Experts of a small language model: 64.6M parameters, 288 squared ReLU neurons an expert.
Below are experts of layer 4 (counted from 0) of a mixture-of-experts language model. Rows are named router (the router's row for the expert) and show model dimensions 0-63. Each number is 500 + 50 x the weight over its row's rms, rounded and kept within 0 to 999. Numbers have three digits each.
After each expert's rows: a language model's description of what the expert responds to; "gets" lists some tokens that make up at least twice as much of what it gets as of all text. This comes from a sample of Wikipedia text that the model never trained on. Tokens count by the router's weight.

# expert 4
router:488502456454533539437487493417464563517475445615568491627529514436564507497567527444464493458483522422477474504517431573524535524493446548519497541490537548549462511523442533553484521560477489
What it handles: Opening parentheses and brackets, quote marks, and capital initials starting names, codes or abbreviations, e.g. (EC, [Tolkien, B.
gets: " (", " \"", ".", " =", "(", " P"

# expert 24
router:510460446532528517480522512458466520499577498491448482499587546500568509585457381493478439560601506542429523535544539528522487502389473484407481450560517456452404518516527508574550553504484529
What it handles: Cell contents in data and sports tables, such as numbers, dashes, column headers like Score and GP, and results like Ret or L.
gets: " ", " 0", " 1", " —", " 2", " 4"

# expert 11
router:610509487431495533451491506485500558497419511509516541513530472542529547538545516565458539445563541406551544468499518508484536467460569529498492447396523506436470522519433485451440452405524536
What it handles: Line breaks ending list items, infobox fields, cast lists and paragraphs, plus infobox field names such as Genus, Born, Coordinates.
gets: "\n", "==", " ==", " Born", " Country", " Coordinates"

# expert 20
router:363588467463388487503470511451496417545517514435474474566446505504543505512475471541471465415517500532482450488363670538435639432514560589454420519513574495513466525585537493510435452462458470
What it handles: Month names and day numbers in dates, especially in sports transfer tables and career infoboxes, such as 31 August 2013, also slashes in stat lines.
gets: " May", " January", " September", " July", " August", " October"

# expert 8
router:531553461505494553545356492519519530508392447509454472462499439529564441528512436474499579553524545436526498458496518470544452385508523481539450547489484501497500520431537487499484494556456492
What it handles: Commas, and, but and or that join list items or clauses, including commas after years in award lists, such as "2007,".
gets: ",", " and", "),", " but", ":", " or"

# expert 6
router:495484479519464457546481511609454495405464477445546495515511610490533557412515468439524395499473555571554505535475487529638554468616410509488464468487586499494507447538506567479408472504583533
What it handles: Capitalized heads of organization and office names, such as University, School, Award, Minister, plus dashes starting infobox list lines.
gets: "\"", "-", " University", " School", " League", " Award"

# expert 25
router:548535417475566498431508506446505447512480502449429590485480503548415383481423504532457572549589494476563475583469493475513464620453505463564492563515533504536482436472477485502401524503527448
What it handles: Pipe separators between table cells and semicolon-joined numbers in results lists, like Candidate | Votes, 1; 2; 3.
gets: " |", ";", "|", ":", "N", " 0;"

# expert 18
router:476479492443589496463554498539459581525515572500512559484541393467516380540414485490511396483469485482514536459538444410430491534501579582471515425429455555457600539520510368549543513575550521
What it handles: Verbs following subjects, to, or and, especially past forms and auxiliaries like had, has, took, received, find, worked.
gets: " ", " had", " has", " have", "ed", "ing"

# expert 5
router:447496542468422498538499489550430543399574592488441510494508470522504545489431509394655528506440492584556542615556487492390500517484418429405477532501559464527518546520563402522520480430513599
What it handles: Plural endings and plural nouns for groups of people or things, such as -s, -ers, people, children, aircraft, plus See in "See also".
gets: "s", "es", "ers", "S", " people", " women"

# expert 9
router:541447507508475574506507453447489529568543461490450523379487546505493579593553481520505567450455530496424436499503467451430475437529500508500511581478539479502558527497487511492385612462463510
What it handles: Sentence-final periods, closing parentheses and quotes, line breaks, and table separator rows ending sentences or table rows.
gets: ".", "\n", ")", "\"", "---|---|---|---|", ")."

# expert 12
router:509532618528561552531455481520520462456437488464464552491426546464477477442484449475511560549566555547460559587498513454500499569529460411570563581640517459557392474477574524589570519527531499
What it handles: Pipe cell separators in tables, colons before subtitles or quotations, en dashes, and opening quotes in lists and citations.
gets: " |", ":", " –", " -", " \"", " The"

# expert 14
router:526460444535496412512484526499542382531589510518584501470547477484506460571507524549503514490467495544438495431531483439447569531485529413558480409484479470478493476480463518464485406544552442
What it handles: Counting words and digits before nouns, such as two, three, several, another 11, plus digits inside coordinates and citations, and heading-initial letters.
gets: " 2", " 1", " 3", " two", " 4", " 5"

# expert 2
router:504506536481470548510524617454584490494471477491516566536433400523516440484478530536435547564453567502558470474498551497524515521496472497487557526506489518465461455457532490536486501632534466
What it handles: Prepositions introducing a following noun phrase or date, mostly in, of, to, for, by, such as in 2017, during, between.
gets: " in", " of", " to", " on", " for", " by"

# expert 23
router:425525482530512526455425451418487488485517514447486579488390481415573475446591457480460477456573477477502496431487491523504548499501516490540552469536452417546472471465436560587455585547508423
What it handles: Sentence-final periods and the == or === markers opening section headings after a blank line, such as ==Personal life==.
gets: ".", "==", "===", "====", " ===", " =="

# expert 10
router:528476520556589529503524424546474548532514525525544539558515546556540445563463488460489514446496554448412522487540459470482441496474560564603456576567449516465533571484476567484523466485622434
What it handles: Forms of be (was, is, been, became), plus adverbs right after them such as still, largely, later, formerly.
gets: " was", " is", " were", " are", " be", " been"

# expert 13
router:451499485481439550565526540480491551568523625510529546416531440483475451495501569402457487462511510563509597505499453403456521519494466624484476496502488501491517523451455532445552446500482471
What it handles: Line-initial table pipes in rosters and stats, and career words in sports biographies such as won, debut, graduated, including, vs.
gets: "|", "-", " for", " with", "born", "="

# expert 7
router:514562464474470473504544502461534462490551555553603597526483548478469491528403468552481441565520490475488560346521465549594510549448420482533580540506499432552491469454491526468438501556426474
What it handles: Apostrophes in contractions and possessives (hadn't, Georgette's), plus to, one, each, may, would, and numbers or dollar amounts in statistics tables.
gets: "'", " to", " one", ".", " not", "/"

# expert 22
router:479445519584566429505508439438448480533519514554474473455505486398450464497583563521458498493473490537416471455529448548537541557469623459457608551473534453550578400439513534493590422571459545
What it handles: The, his, its, their, this after prepositions or verbs, before a noun phrase, such as of the United States.
gets: " the", " The", " his", "The", "s", " their"

# expert 28
router:554428527437438525496467466449537559553468499523520560509547475469523459508418388518467506481569516456593608448579482516472560422413428500507545524437454536553506521456508387545491491567544558
What it handles: Relative and subordinating words (that, which, who, when, However) and line breaks before section headings like ==History==.
gets: " that", "\n", " which", ",", " who", " when"

# expert 3
router:568492506547551487583443524494445426549499508458559489538445540504549563516473464519469442516517476551474432482501488482531517497443572486480545538490410551642502448452471525594539505498492524
What it handles: Indefinite articles a and an, plus superlatives and descriptors like largest, best, American before a noun, often introducing appositive descriptions of people.
gets: " a", " an", " the", " A", "A", " most"

# expert 1
router:557526501490491410539514504501474515596387454543556452487512485475489386487521541459459472560458562499486537560554516430498562542520499529480545549421400495466581552465516487549538465549480433
What it handles: Prepositions and participles linking a noun to a modifier, such as of, with, from, including, located, named, known.
gets: " of", "ing", " with", "ed", " from", " as"

# expert 16
router:468500567501498466462488577547535526424498460462554461511526498460533556566457529496596539548488464495516499496544504485421410421514502571465429420520463471459466521507647480524484498503468505
What it handles: Subject pronouns starting clauses (he, she, it, they) and word pieces inside personal surnames, e.g. Handy, Mahler, Laurin.
gets: " he", " He", " it", " It", " they", " she"

# expert 30
router:430502644481547486450496503516498461477497475488581554472459502426476457479516474569563453415483531419476529560539412551605418465468522525639605514554529568543485502488504520454562482380461512
What it handles: Tokens opening a new line or heading, like list dashes under See also, taxonomy lines, and first words after section titles.
gets: "-", ":", "=", "|", "th", " -"

# expert 21
router:400478552553478503519497476558473449462558540517494472539371486534518500461491560482577496602466563536427530489473447589518503509480468525490537578546431539419514454450460492491496550547545551
What it handles: Hyphens inside compounds like best-selling or axial-flow, the word as, and short word-initial pieces like sub, con, un.
gets: "-", " as", " ", "/", "–", " \""

# expert 17
router:474506453445376528496544611490509459468441555474568416463518439443434503483496500485448566444451509533575477481505504569449419513507528522392482493563401507426519583460520478542543486528459502
What it handles: Semicolons and dashes separating infobox fields, object pronouns and kin nouns such as him, them, father, and byte pieces of non-Latin scripts.
gets: ";", "-", " him", ")", " them", " •"